Weights of a small mixture-of-experts language model, trained from scratch on English Wikipedia.
Experts: 16 experts in each of 14 layers, 4 picks a token.
Below are experts of layer 10 (counted from 0) of a mixture-of-experts language model. Rows are named router (the router's row for the expert), gate (a neuron's input weights, with its number), up (a neuron's input weights, with its number), down (a neuron's output weights, with its number) and show model dimensions 0-255. Each number is 128 + 32 x the weight over its row's rms, rounded and kept within 0 to 255. Numbers have three digits each.
Before each expert's rows: "mostly gets" lists some tokens that are sent to it at least half of the time; "comes before" lists some tokens at least twice as common just after its tokens as in all text. This comes from a sample of Wikipedia text that the model never trained on. Tokens count by the router's weight.

# expert 6
mostly gets: " in", " on", " of", " at", " the", " from"
comes before: " the", " a", " his", " first", " an", " its"
router:115082125072082098112110114134124126103109152180171058172194192137126119193115111120144134142052113114135159170126118163093147125157152108142114165093134190140158115142124108144175099176078141137116084145160128127107122090075083095134137060157061108100093145128142171139089095163142110149103133153122111128146107107138097177081182174116107105155106102093091120070144050142091146097097138084187108071127148114159177149099111142122156086159109074096174154159120132134112123109147144106143139165170106156133129161127164132218136129160129142113130062108089163130110121106080127109135178080114145116156146145148135167118149157137078145073114090155192138113184109145117094125129124075188082084114101145188141140156159200109177085146118160104143201158141119070125181080097080
gate0:141109097153080071126152119144193120101142109177155064160136117146126140077152121152158066134133111126138154137081062176124100130133130125118157108126153102155197120073198096189198137127144161095144135087138131142115130101080129083105080117140056154119156111127142165169174103093125168082125163169115142147096146028104122153150096149146137113143154142128193123115111174106153122163126194123122126129123128093145129118082152096143107182139106114061102147159158127131103142071127122128110064130184128120095178113113081116100129106056147148119101129101107143108194137104075164162095118138132159125105163101125139076181145115145104168081144126089149159205182118130142094202158157156159162132160114182088124137119140100105161072171095203079142091131138182147079164099169092
up0:142140134054118062141142157142137102100081133132197144172148097095139134189140172106159088127066097119153114139117118145126110160153107091085138133166151110179206118042171125089110131108197167101081124083143149133071138123102139116171137138122158159176157075109134104139126087125187099105138114165108133123127095155092134175125162143117113061123151129140099087067095082171139074120115119116159141169146120096112139110131114101146154170112032114143088107154114148119167187113120162106199142131138122101158126083137123047104180116097097093155138111072094070184140125169141132138100152098135171214156127110155081169110114095153112163055131134064099113107141135132141148120178140127095113138131081160116128139141053154191121120187139138170093094093162153081118149110125152
down0:106120102096127138126111149148147071104217156185112150122167178144154197102111165159139156181141085156143117089127119154136103153098147107079043073163145127118160099186157146088133089143149153108141169145124134112165113138159137102128138143039137131129144113087125116145111078082123148180132144117147106142101096113117155155132147112172130103106148174144169069145151130169136078167135068089152130152139140163108156114080104202127162179191113110160132078094142131105173115122176209065135080095155152074152021089088080119155158189179110128152106047148102142154123170095141136139110099149144140112140162110110106156118102098175139117146170133164098109148144125127169170113173116114085121169136122095121032143103110130119080121181097144110113093139070128099146144099145128
gate1:107092091084108176079155123146139066143098092146162136151126143113121080088195135120150105106094124124144105154159188121154103114113180177106088122072136104167121116070103155114110131127137125150079112151174149169183153122129101203122093158113059126160184122157150131059132177092068114098159152121139137162082127104091147115143175137129140127217105125127125140161149125175153090108136142102165134155164064153115150129097086148055127111162109088095106152171090181146199103142131151144165113158158172156131121124127152149183166134101164175025143128183100100139130127119118078146153091120141169109160171157117059135096143195140133114137132153115093118168107220131147164125116144098183119038144111133173130146141132145058113132167146101155166139155106123172142172128123141
up1:118096100157141055084146139147133096104149129126140100128142083182098073077146144139114108090168105179100111124119132069164097072114175120125169113152137143094176106142160072051141120142118149113185193174163079110185204160120087127161173145112137104135115102142120089179124117202177125139108129095087092157143109122142123110138080177124117082141130117105108190175159127105146148117116173160127110094139168067122174129122141145157126127118086183131169142098109099106160167176199114135141133059124125121070076091085134090105134168153124147074063136119150133100171088129143114145140151120068123121146143154097121062206099140116176117088090103184143098146118143159125133167093085132079100146067078153135141163102136207162129140175059123141124106118148148137132156127179138
down1:125173079157125142121128094118083142115151142121177155166099122077151125158090116145114154113106114090156117178165066111106087142069077162079162088102133206111146124139117157162136087089118126157143127092084128199106121091136147163143101106186103135171102114094129136118108079146101131129204178095207118200125177116108113208110104147113100127115171083108094096126108158117109150138126102114131138193137097135214128173177195136111125136131129120086193088172155147109107095061115137116104094168137074114162115134142117142176160135174092112121099080111093168110098126148114206092118130095141169125096075127128123145112121121125113158104121129073132083124138132197118095144164142133128108135183205189176064136129164180121095142133139119147109082158099111101076160077177120

# expert 14
mostly gets: "|", "\n", " \"", "The", "\".", "ing."
comes before: "\n", "-", "|", " ", " The", "The"
router:128053151151123130135166097129145156145137231144106120104158077144138121129173147130096069129051141140132105073085129118117144132110105129138136120081235104044117077124151100156064122154117100127097126166122101133140137155084118092150174183114131179202103132168088091113138125122162132132141150125102160131158136110150140132096194164091117141100116042134064100149137139178169102125084117160132087089146173114129151131093145169147142134116094103142116127147154130132109135173111156064062130135180119123083116098093117157149136055161145122141117134221117082106178162087183081131118103136091107134118147151090083137164133167088139135120109153103091163135111152112147141088118131106114153112072089162179111176167109099135077090087082107152097129183174132166128124053096113
gate0:160093141125187100142091126175125064098147147128073093129136124120137199113102162112164136136133078159118137120127080091067115100166121123060076110167145059131077143135113144180119069064163105154087114136105159199045143124126175123112102205142159150105137134103121143114122090165143099141142106097167176080033104148129172176128138150107140118199138116069149100157129109143150092168096111103129094132161111139160096116137134137106106099153133126131067106141153144120111146120104138154134032199154175114142102102145083113134149142097080109114161111160143164112117135113145105150106099161078061123075127130106179166181133154183137141113172110146114170130151148145109107134143161164093122141140147122086088151137100147138162073180089135117080155089231135089113179149141089
up0:136124138116141077136118090142067123110112080109142134139141081084111102111072154141121129123134043159077148096111147132166191114207154091064131142132115118143191105062132087053169072138145108162132100178145128137070202134110103118103113099174182121094142167149041126100167142094138147096156102068101120124143174197084140097140112097129142148150150119096123124115106160143173127113188127133140067096139122123111184198155175150134216122169129131147104104135083097185131129122127124155154094091177134133080103100113100107157051104125157092089148118155145139099111151137150150193125113106122047154121157133135133120099138141091136143102170148158087179129167138142129158125091197134098125124141111091136092086103168126154140171146214136099119160126148088103099107180152135
down0:117228125083124130160105081130131164081088139127132158146135167108121139165154146134045167115181160080168144092134118160104114114127115093108174105137043124089155109186165080115122114143075131103135136133087134125130120125093108159140148114183140106092147122145103136140147111168079120183093141132175091095131119085089158107089156143178127145102205128072136230149125198086118147169118117127118165064085154148133124166085130152076139086137132079119122052138100065114125127145099117136131174127090088164070123175088080137121128144000133123103114097079095087108088124127163080134101103155112115081144144106156103095118109146141118150088126120105174160098117146122104097164118161123147129124129131127143171122135178104161139169106111114152121192142150113140110095153187083
gate1:132095100077124183127118135160140137101139139141107135119155123143079177126128110074158111123070137151177077075139089116150175113086176091138138181111100123163169091079138158146124144115111098110140079075117180133109139166153147136113179231209128130136151123128139108183133150125148173202159145102182074099147123138102127135120175192091129105194156093127092142119160029129113170133134194143156109125129132143135164093118120121185128097096132107121100137138107096152104216150104119088116147106095181149172164126108189138082148131167125153175121153079093076110118124133160116119100106134146126125156081178135104120140103146169132100109081105122072129142135136140148159198129139142194129120087167114181160064147125083198168124097156085093181154162130072119121076108137130
up1:111097117079133127132164089115161097120168148169143123194073170117071134140141139133161067101163134126118135102103099178105195088121192152142132081188129189151174097107160086144139115121099116085147088130203086075107110114102148151158101119084083085097122097162131083106126111106064077157092184101106155079089074152081121155155176156088143177107141121066057099072107123156071124182106101147123162137181099090203138054105101160131146184164121135148183160150115168088134127145116157135109123116097154132120126122105180122153153143116125148190094075117069127130143083159071168161150094129140138152127153118182173105193178149098175151165102136101139153129169131139134087143145132110127124129095120147161145128144166097111124122197094089098105141112163126146109101121109168
down1:108137117126130112087102119097165106146159082073180092092165142105059136126186117150143147131141114097127138099164218077120123124152111136128089078100106138144105154156135131148097180125117131105169149120119142162111144182117118129137102143111117163155087155086116172226110092083158070151131154142058123150181126182106139100161128167119127095148112080106137176119138139110154149068151160101146098160106176130130141137110142086101176138100138088108051101176104091188130128063095154108184121142111113108118144172099144101101108127255165170096082198137142129072105113099145095100109197147136129085118142166134111085138105081130149113110176151162111085121122144130126191138088114118094118164154140134161174107100123154144097172141141129073144105132074076111119096122139139

# expert 10
mostly gets: "===", "==", ").", " ==", " ===", "es."
comes before: "\n", "-", "|", ":", " ", " The"
router:103136094181147115159130145129090106109080228086112164125149067104116106091147140185157120130101144101185201110115130105125129093167170098130174117129190146123117103101130129146144138156120109099149127209121139094167092164104139156140112165112171140152122176166090087177175117082123139076137141111131126147183119089103134152121083071104128126101073095175145143139049160143216133193123131174121119148115145165149079210124109103122163137140136114174132136122119143098180195115164094131075100122127158064110111179111124098139159092106122062147134109144065142134148103105118076148109151100174172052086158116115101150135125138162207154135153171116129137131096182102155118053153087129119142129110110095148158082083109125166183107117152137165137120194137112146092101103162130
gate0:170111103128175165125102141102165126139133164169116056101110136173157110090201114090138126124135164147178149141115086130144186092099120122145134082124153098107074052106138138171081134118093148056099037132142092151123130128108127119182186159153158122162154100089156107139116135177114148082091147122107162170131088105133101137127083111124159096112155136114171142173138169147102186102114159151176072120133136127169160032018061095152175145103153111145101155148176130123121116113152158183178164110075109135125131156126110174168156082105114071120111033162123172112163139126175202087099083151169146144118138133087133127123094137146124104125111134102128117152177147096083115134149134136148156113074093129123114166107117151133111166129151075146182127152158160183099188122142106
up0:069149138079126103116153124142152156136114117106120140138106121061088128173112131133144080159137098102102138115158101069116130141124119116083132128148038194206183114128132113123164100168114063152107158133171115129160134157110132137085082080143098163062084149169100127105085101136161118134149077076144106124126107155143129101142150125139164101160084074133053093139181136102132092073086137135134171141152123065102107170189141143165095157113146173124086157152146158091106138153093086134106077110185157156123156097128147141124075158110140106150120150089132130017135076122103081152096136162083141176131109127091138123087141079087099085130112145101090106143070164221100129113041127151110171136154156121129145141119141179088140180170128142109112129123111069120095090205117109
down0:123135105129114086133160158136119123118141122063139174160110119114129183126153172141134093129106100126149212132129136102149113202089130123204105083130089155093105169113174067154176107119066058187140124082127081087132087097111125133114102092172077176101073185124084056088154163152122149117110127141165129161136094164103119130138132105083137088157160139093146120092145187104138115155134182111100053148143126145135152132084088132114100152087200151167133097096153114136091116142144160158101133118112135121087116202109053124102144191017096156111135187124182147120108120088126143142133182148142151125140156162148126185146138142116099094090112135116096162124118131107126071133117089080122111131097114127097130155113117075139110092134122065056074131149088135082085124086072140
gate1:084138113150123149183096119124165051075131143130134180125073179172121157087136186103117094082111158147090158104238114145146130133127123123154135064189106162119152079152145159121125154172106133157153117148154093078068080139138174102139113229114111164110149134115181154140086142109135135151140167152162194136161097122134124136212145042108132151145138125142107112103110122131133095165100103127160136131137135121135108117166082119144085142171146159110154129089139155109139184141160177115073089125107156150142107126176157122161130141076151200118091148089141125123142128120106137134126109106104165094137148103105099111136103147137226166082127120158157170069147192071153074112139136150170174166128129096188085089134151196160123123058189157147172138167147120135140133116099121
up1:123126107129173126025110084177161136164079160102153101102107064108068135074168090113125076073114153139147095153137150132097114145110115127124067122121059096163151109171091120112122094101138220138128117155138132082129158066076145131078151074162102097156158021124130159169157087164125156071092143119121146186161109102131118154154128183107145079137128114159091157159188119100177084143102121136135141119127085126084130085079114083132078176101154133142096104145171148125161105133078124109108126170134143146156124155110176182082158118156147099137130142113221155153131099115173125122121128152141131143084164091132108150159116072163136083174129062175142137167131112165140082175147115150135141166093140087098130182145160112103108137166118107137162142080143081138165079112176111
down1:092109055092127143150179110213121134094098134070167129115126150197173057096133086116147123138162151112120059122204127127127125125087152108197145159123159146121095076136173097132112130119074158063136164125118170119123180121153152104148172099121134159149153129117126125144169177107134132084136134117065134110177034131107146106122046128112108104149181105089116127124129120137155075080097174152102158166104116161084122149073131157117069110182152144095101096105107114124131120140070148096163152131181164133144086162123134161176132089128163061178166142154137148119116142151126121172116107120122147101129139107079130146082137133072094121136166151119151131179124067069102134099095098095131177094141155109144136073140098147135105110146117152225061106180134125207156128152153103

# expert 8
mostly gets: " on", " in", " into", " over", " during", " with"
comes before: " the", " a", " to", " in", " by", " his"
router:182095171114091117139114175119153148158145059159134142120137112108110093187146115087135110072076079155134179176144126142142172105080148106102089145085072183174119159090129120160159124136119167121148119152213122122063156083116164165123081105136126069103125161102151155118077083129165109164074077092124112094138090098135164188081121163058159125174088156089170139132136102089133107057125080068134094086110151112121157084119135114117132148152151117160180126177112157148075118069112122161176115173159111122158119167134134106168109147134145165155176130126103076161144195110118143125152137075141088173159133159180161157107109139146090108112083085123144149163171126068135108180171138105148110045102146109101135105142145117066074160111123163130132194082122129099101124100100131
gate0:158130122058119149188067171162132161097112105111119196130214128180072135163104128119103129121116117130138123121161118121092156141097124152124123058135127123120138146145150147163097071140138106144136056132113131138128116113107125142158116137135188129104124075145122095151083104167094149159089103147148177120172067153120118126118143088167161174202135161101087136133108123165127148114205094087111164098088119174082154179109111114143097140111131155104185103078187154139077122144135108105137169167104077156156158111158127151197116111137155121148161130088062089148144152190119147133151061200143063088077149144177139116111187161206124046172096115085046096134147102101126150094122144118170136123098144152168139161107130104128158175104157105153104135137166112056131143151163102
up0:120119081159179167144166111128162143140098097117110135164159164157203129107050074119189133157099133126091157134083111109090132113135132108113134103089150119115095044127113061188097119130127137088155098129116171080123150149130130156140130168138166141053108146084125129124135098133137102139111107076128096121182172072123085170067159137087149095156080159114120147164116077160156131184148147133172175176141114105167136174085133153115091169134138176112131140133149092074166083125086106138141176118166129125153143101104172097117159152084106161088111119146121117123110118109120125135114216101144115114095198174167147064130188114117165089143119135154099122098066154158109124138144111109231123055156107171127197077099151173085179088144178151147136167140123075137103144101136085
down0:115128143105192136131160083092111130129112115110159162112108128108094148086114123083125107142069137137121124112100160146069119119083076087077110112117139075087147175090101158121152161069148132119158179038074092177097131144106135178127143134119174149085133141120101138107113115065090081180144155142164127124077155157140153103140166155123118185148060176137093108118134146190136190112152106091161185166109089097086141170147094123131128093125057191123116146162135063079152093148085178124112102086148107160140169098089125133133103065105095165091115150159088058182053092097153121104095154113101121099154167142123122099127119085138075037152119141122100124121112131132116133086126120141164104151144110161136124065171125170056107177120106158105107133153108079121198117130151164
gate1:160121131157146106147182138164156195069167055122133131094159136139127105139167095135120139135134116164163076175127072132185098146124194191195152127123076149157130121155151173058082127129094107097172112104162106189130149119081089124176137165112122111117121166127230139119147170155130102164121091106154148110109119158142086111107124128108115124132118174139113132097098091137106141125125087073108097082130125118139158094163168098136146062155134136118125180066098105072067153098136048140125158098154095085159077167109128151126086107174112173122100127154233107164146129089113064110174145190118103133146105112111148113135135122075124119121157063092147141175167116142169092125145120095089090102126154173122117094176083136148115118194092123125122119132119091059191125101106151
up1:157137176116124149137093054169089130148095105153143102124108139182121098146121123121091160129095054069121106177090156115104151076082128181120147147142079071163173146088103155068150115164150094121109146060075115113110113165096118099099128140155144102065179145105090135200132108093125125095154092130147100073151188092126168128177147128129116116104170152148141125138041070149118114146185154105160091132145088109102156115119136096124170190166120117149069092105133141096201134148082216145126112125142117124152099130056146128089175144086070110150101141171138143123137125124120113166130095095111147127108144093115093111108117152115129171172078149120165170123175149162114118154156143141152067088044204119125120145128067177109105174117161166119139147108080166145116078094110169
down1:102132140121115114161134146118138149134102165157079086181089100184107159097147158096063163096123172152084115115105106118204154144189168083145136123078150073116125113132077163114116182069131155075145149113130156193144118123195130097117160116139162104108092108124093091021119116100192056140107105153093150139119143127125140133099142084134163120108074097104081146105162105132140131118133063068101151119134146113126149131105094149113146136107128111144165073095125150113071169169138112068125133169195159107147103148114144152089077132084119134088133161160073100167123154198065144152157134157093134166145090149155107126144166113123134131123198100103115162137066136165161112072076116126111133169125089173122091093118176154155149068114083127081086128169129116150153195054147126

# expert 12
mostly gets: " who", " also", " known", " time", " more", " work"
comes before: " of", " in", " and", " to", " was", " is"
router:129095122126120133063106099148125162126211098114190158130100155123142131083119098128080166122127108135080098133121109093124112144139127127111114067169090112096124132175126044140145112140112135108177078064076105112190078106173077098080135132086143167122166140154185140141111159148123079184128139124188111119120165086161134123151131121099135153170134122116209170192130165172069082185170193150143167131154123118123108146129147118128129108138140180099096113086144167136150149160068173089136107070126141121161147190112078097170113159123140058074117149065209144104113098170148139164161109078119131163141147126123131123153141079141129138126122130170107104120194098071114168189089110152114118078144150101144136138116155122167135110133189080118130089070112179164149104178170110
gate0:095159163121165135179151168166137104148101164145154146053147075125123160136145167132151100127124184190091170122111183037145092123173115126122126168123232147098121100141160199077094127139130146107144072126106102143158063146169079115168089127138096158150121069110146162146168124124087143161121170143109168106132112070098117165112117190169109134178094099081174177150156106134155135131154123104143153106104114121135103128116141141074125102123143117134133105131165108137113117156160096131136170083138138179162095078131136142127099122099142146113073131110153090126146132136129159156097153137070083147084116164194146110118128142116079105151162054189118168143141132056132130059090185102139195145148144046159171165128103094084084187107152083094073124128105098103112136152106174
up0:108115162115162122119155145139136060181123118122142107119121114121136121171195171152154100088176155148164170106129192080171100146133138138143099103102170126114156115170133119114089100138096123029089120116129102170137093077143107169150090123157155087144089071167145193085109100103079168180126146140142151132150111135125144077161125105071182170115170126081085145119131118120121110119112145112124132085132146115211141135157096119077143124119118141140112062136145149158112079157097130042129142118115078173130155070183109138129116115170181169109074155092111154170127145090155116121137135124053088112129174164130116141104110160100089127112118099152119141178064080102110124138175139121168175120185124070152156150107149188113095145085120144050165121124104197090041183164159153
down0:115121133097084174206126118119109183123090167146141080108142087099098117123126160134143124102111103147179140153145175067154119136044128127128089136074099195099136168116196163090154143141098149105149107143165163141149098099148137159155112116106081163149133118109146143111130163108117148161115093119088171157139095087109161153080136096126109149157077116126109097095168098134055127144082141076180126116157125129104118162084113108189109192141141153110133105117138065115144121115118086100119153158134053167124102162145140129188062113145185114146122140121065096117115207125166130093120159157141130113188123156164171137151152173146078093106151116121172117144150088099166121080123086148090185177119126112136137130109083093128139186203168165109077140221149102104149120185033130
gate1:112094114120123136071103083204124098108082099127121134118126115125126178144119136107141135143124045151084105142154136083163155047163130081097119092059063115127111145132153096167098127195119136090094091097167139151119166160132069105105120173104115102131175133151131125141090108113045097173119145165151109109083159099171129127196062084137114155151155165070137090172131155085076101174149116137180117147158146136062079125137051185128092108137173146159126149118117141149156149173089108101088075121090164127167159152156076147135141169072133102121099143055156135083221164141131088148152146107198135134110111152119119111076108144146167129117147187113105114143116155066105165153127089098140142086153151143120072089099142136099126100143147125143130189124133138095095135160147171
up1:104136159159124097086146152108102066143170154130096142104132105131073152133068127077165130086082080134205123152116162077107146146178167146093138066201126122075102098103144138109126099163120180094136112102200123151138131051117132115126104142088135125095145080170098160106092095103145043174180141181144157134101111116148135143145099125110105075146132119021142118150141188127143121145166155156142122187104104149096162111182110057092140104176131117105141111113108157118131091101131104104123077109112116115154105111109108107120121160099111085152143091097104112093190123111151152137131092088143137136122150104162126108085107148123172144108074105085144158138118137125169125182066097137032167084123107081144092183070118107100100109100179087125156207106117170165133124174180135
down1:154180139177155114096142134151095120142151112081091105126126129151145153163102119128126199151122190159154080094164093144107096102156157150169138152150145154095163136087138156152073127098085124055096130147085103121162164186109124134117140111126111082120126097122122122123164074152134132099100221191084159105108122126138152055145168119185165130145126162131086123092059072113132079117191138112145089122064093165170158097157122128098144112122146072108127198083114099187157135111196125117138107150132102140132061158174195056092134098067147133078185104121126134128143098188131093144130131156134135058137103162153133082090118153103053130145123094109151118129092154127189117118108098169061136137173095148093119130128166093125140144183161168128171109074156146105066117125129123

# expert 3
mostly gets: " 1", " 2", " 6", "3", " 5", " 0"
comes before: " |", ";", "1", "3", "7", "2"
router:083148141112082142064196182155161138158161089139090066116095140092056172179114160094139163165202138105178140074116168163140099136162129152138117116126129103078091185124105195097081149085082114101108149121100158088164123141110126127125090140125146139132182109215117105093112129147087123050166131085122162144108166127169126091154156088140138069126153127159096138168155087111152155118151096144118137176212042112169123081052148159138187148112163099096142095107162184194092107080131116159149102111163153073120123136107137117111114144179108154154175145099162161101087115102122122123151125109159118168167150112152127093125125108123138105110086163114139083126143127172123121163114144120163138144148090142101141176119147209121118144167123173105109176086121121116195121139158180
gate0:147107143087082166129131074094117093161126158163103089145116144064077128091148192084107149133112127164210149132154045165187153086123085121105100134132162081097083145112134159145091185126135111155072122142137116102125135146139188133134148156139146113154125145147130140179110126086146147116221142177141119122087137144174138144157155124159184092146116169132126080109132181140169119129139136159143150127123109166122098105100144105105163142088119165101091128166065153180095077137222033104147102145093091138142127188118075159081108131078151119106170122051165104166117148130165198106149075110123183124109064118149138118083141115115150090111153127144157119103103090146109114124179162142102171101134132169117055143127144181160134144129167173118122208143170117108149083115144103
up0:084159129120115099175094049099117186162158142113107150165150136118107133099115092084148140109154095167120104158137181114101076156120154069129137114050140115096169156096122141170119063168073147113140156144129147116142071142163071166164188086137091152152128093132118182095167116060111198131102091132151151139078134112131109080187094126110038111057106160099158160126111092181165170186125102111140095151176095147138115071136070173120154117139092121121157128122041143124142118113159121119131103115129080167154121140093128103136123148127121141130081186112126129101162108126084113081070099116155136103095098082195118161073121097085080138102158105086187102121165141129081115115114131122097121103158132164194139121068151072134169129134154149130168144160134121163166123176096172
down0:171199160121147128189159099095137101109132134083162157172177127141119150090128155135178188124177139110155127116131128166173117117207154158147076149140174069129167072099097083148154101159120139116134117134083144116056095130176177117101052131159147121178082140114193137089133144133119101136139138129116141133190153125118104129100110120124180123095062115129114128064147149110154080058063197107142087161131124099129144087143118146175103138189072156100163156125108085079160143141133170143095106079120130150114119159135133134113172166053084147169139116121097142160095131097075171079167104174142111167170116127124108131132124156156211136109161158120154132162098171161125120122176133166121128218162176114129110158093149142123162091149153124102171117112112163068184158100165110
gate1:138101107159091138101103079127132138130142123111116062096061168150167148128160213199129178128209114144089150070107156086087138106135108191125101151097109094139111134193144140105142133177154126119101039097116094106112098116129110111181119073138125098109125152114138115139073110153144111110125158139107176155122058110143074167138095113119153143150149138143084119134164086109123145114183110149154104173120088095126149098120103129141178134120176142105144131081119154153083162135093155136105118157111169143152143149123106127161165133092164099139134101125102145112196117135095128114141129119167044134133128109130168092137139157112110094048149082137142087163126056099160141133163136012162040099126095117131093094146100131096118130157099054107076146096211113055121116159099165
up1:099141122121116182109138198147133115108109122121134064141131112119146151119142126085104130100146174104104195039102139165145132143111125125126102136081139068146172088160129142143149092171171122112112124158121134109109189052097102126175181125133120125139128099148141153137106131098117081079165170139131158178161117125106116134140134132078059179196166119110118088119141059121126155119150082132105062146099132154216134070119125163096167168084177167045140145121161173095113153124137131124111156137133111129123102091082210095154140093142050125123121093119125090153178104133120165090101143146117135083116132106125137211121129126122190154093093167121108056130126119100113107153131086095130097106156121080176077099169091177171112158083158078099104169209163128139104107064131114
down1:069095189155061098122114158145075141135113113176149112110142125074192093090154166134171091144169140141118127117121060142097189151124124178067117128070186207181106156179158187160145137113155099117136138110144119104151169119059119177135099119145101130121139121085122113127117138116080123158199121099082101095150150103108128122176102198085121107127172176150139138175124151155161187131104171121127156100135108139065088069150146113108143091105060142070122084144145114124162111129151084135152141102111110119073162107156125119129135154133156131150113138070104146132111114136125141142142086125092152136093127157141173115122116099129182161164158087123109084132092141141088191164178129140104135176118132079106139111141097150174100173105179121196179085060177133189154047105129174

# expert 1
mostly gets: "\\", "″N", " A;", "_{", "^{", " ·"
comes before: " |", " 0", " ", " 1", " 2", " 3"
router:080172085205169096155090116109129113132135143083115134138149103136129119129121085154139133163142177073133082101151087149091088107209172098080151106153060130130170105119106168097133137107101075142119081163075149100117145167117126124137120099107078155098112105164090137130139118126128109112172157132159067148137080094131110184106122117153124127078126127182128136105086127111224208147076102116086115176167176149161113152099123130155111102114132138135119081118102153073095160115125178118050090135092144111118084097110174094145189099085098136103129135147087113128114091125123102107114095136128186050143170087124074144158150140158135189096107135130115102095056188169157105083131143149121096196165113085101166117109107150157122138114082163094113153178109116136099204064156097
gate0:148151125183132141211166135129105126104130068194132119128165111228094123188136110152127099106113151164134118111020134117139142124118120139122121132158077150173124162102085151120060116105101152075097156112074121135153142089140136138161099128178101120164126090156065165140162086132133088138122104156077141107181112132165127122103148106137127109104186184081177079080119152178163147087117181101138092109076144091166161139158132165135125076150126167073098171114141107137139153122088148132114102130157166150125107156114155069152159174087135136125165141044125099158143122150079122113112112112119137035117177078119141126110075094151106136054127119175139056103154065112144181133132144135124119101146210175125085147134114123148106134137119167140117184115132108086113171152105181
up0:130076135159148096150112079125142079139142078076140116100111107159117202144119157166114103167162134093133153198059143105144141160111059122110150059092164104141104063085138102120097080137140140211118150185105065184154147108092183144103078155132120160166158141157063105129141055077138146114162138075130144120131151088150091078133079166096117092131152096077122153149140108119133110131144082139142098163065105125125159122113133060070093129156120067115124208167129153134160154117125119101123165193130104118163113149086123106128172163148164194129126135071133073134152072089105181129089137131144171116142177168076096196153083126150132098121122086109081165165157173098067114081128164132110119094113119154136110113143123118164152131107143118116099090146125139124140073133113161
down0:215077180155137125080150111160205098133150113138166056101130176112189157145087025162155140073124184150135110198152127177136128087178156106088161097035149112158101135154134120093084097125143123089139156113174111115136152148106156169130114121147130121138107106119144149125062126115169153144156160128087219067170114126170093110120128101142143096107127153132118163091131152139140164074109110063151136096057153144187118124081189179114098129170120168111120159179128117129169118152118126153127120124105124103113122156094122086147127139111132171103157161060112175121141115102152097139123144139162120109156102206110145129140105096154127126141154148127123112182148119167063126115132121144158089099121188143157188065087154167119113101120080159098136143145155146086071100108067109
gate1:057122104158083120133052145138141110144103120094110169131155100177119160110073133179095082131168225102124153160109091117120131104215175093186125100178141083113094133142114081089139111156109177153132139113115103124128096145137184107155140120123107098143106120187099163164118177139091133099135152075092117169098096132088119095139068103158153123143076142143114131081154071095120113130122125158130121149150157117136116104072041147172102174140135153117114143099100075089083177103163173125079085140087097091141112143136125104126124146103137120133119112063058088106096140064126184094145105094176152079093159069108144171150143127106088135064157141160144132104133051078158094112153133171125113143182091179132147139139131134105146115083147118124203161121098149143142172177164082
up1:096126184111111122122093122098109178093127111130150121120133105165123170117128126126154183118147145095112168137133138135129120124132152165116130149172133152124073094162146146124161125101099140116161140176189123153159208117176076146107169135142081124153108136064090126127170087192184086130135114097143121150150105202165156106108156164078159148143120223140093168091163186113176132105180135182247123108095102094143103147141129136163162127123148146115165110068098114153159170101135117135161175087071128113070168066175077161139150123099158051123148166107064144150136089118101167097082122194109127072151124154110103085152190155149108141140083105137143156123117120108197151117125128145188110216125098108161135135137134119153154147138193183138143137083101148101142111112111117
down1:101160117137151072147070099155109095135118154194158077150129077098086136092138113170082151121132130132097151136121072074097128105151143139108056061143183115123131103121131204132111150170132152087159126142168163150109154126133095113178154115088136123093103095133142090164097118161119117094183117140159134132133128150069148102123122127078079216109134127120138102078168159136162153120133113185101096100185157092107108184152127147095146120223095158107111154091152194166149170112162141162109146142108177168127159143176193179099178085144102136134124148127120141066111121152147130191131130101112110110149137132151129135147134127134187214111172175152128143140096153071108099151138100115136054070202116127171121174162155131158141109141122155129175076163120156163182152061083105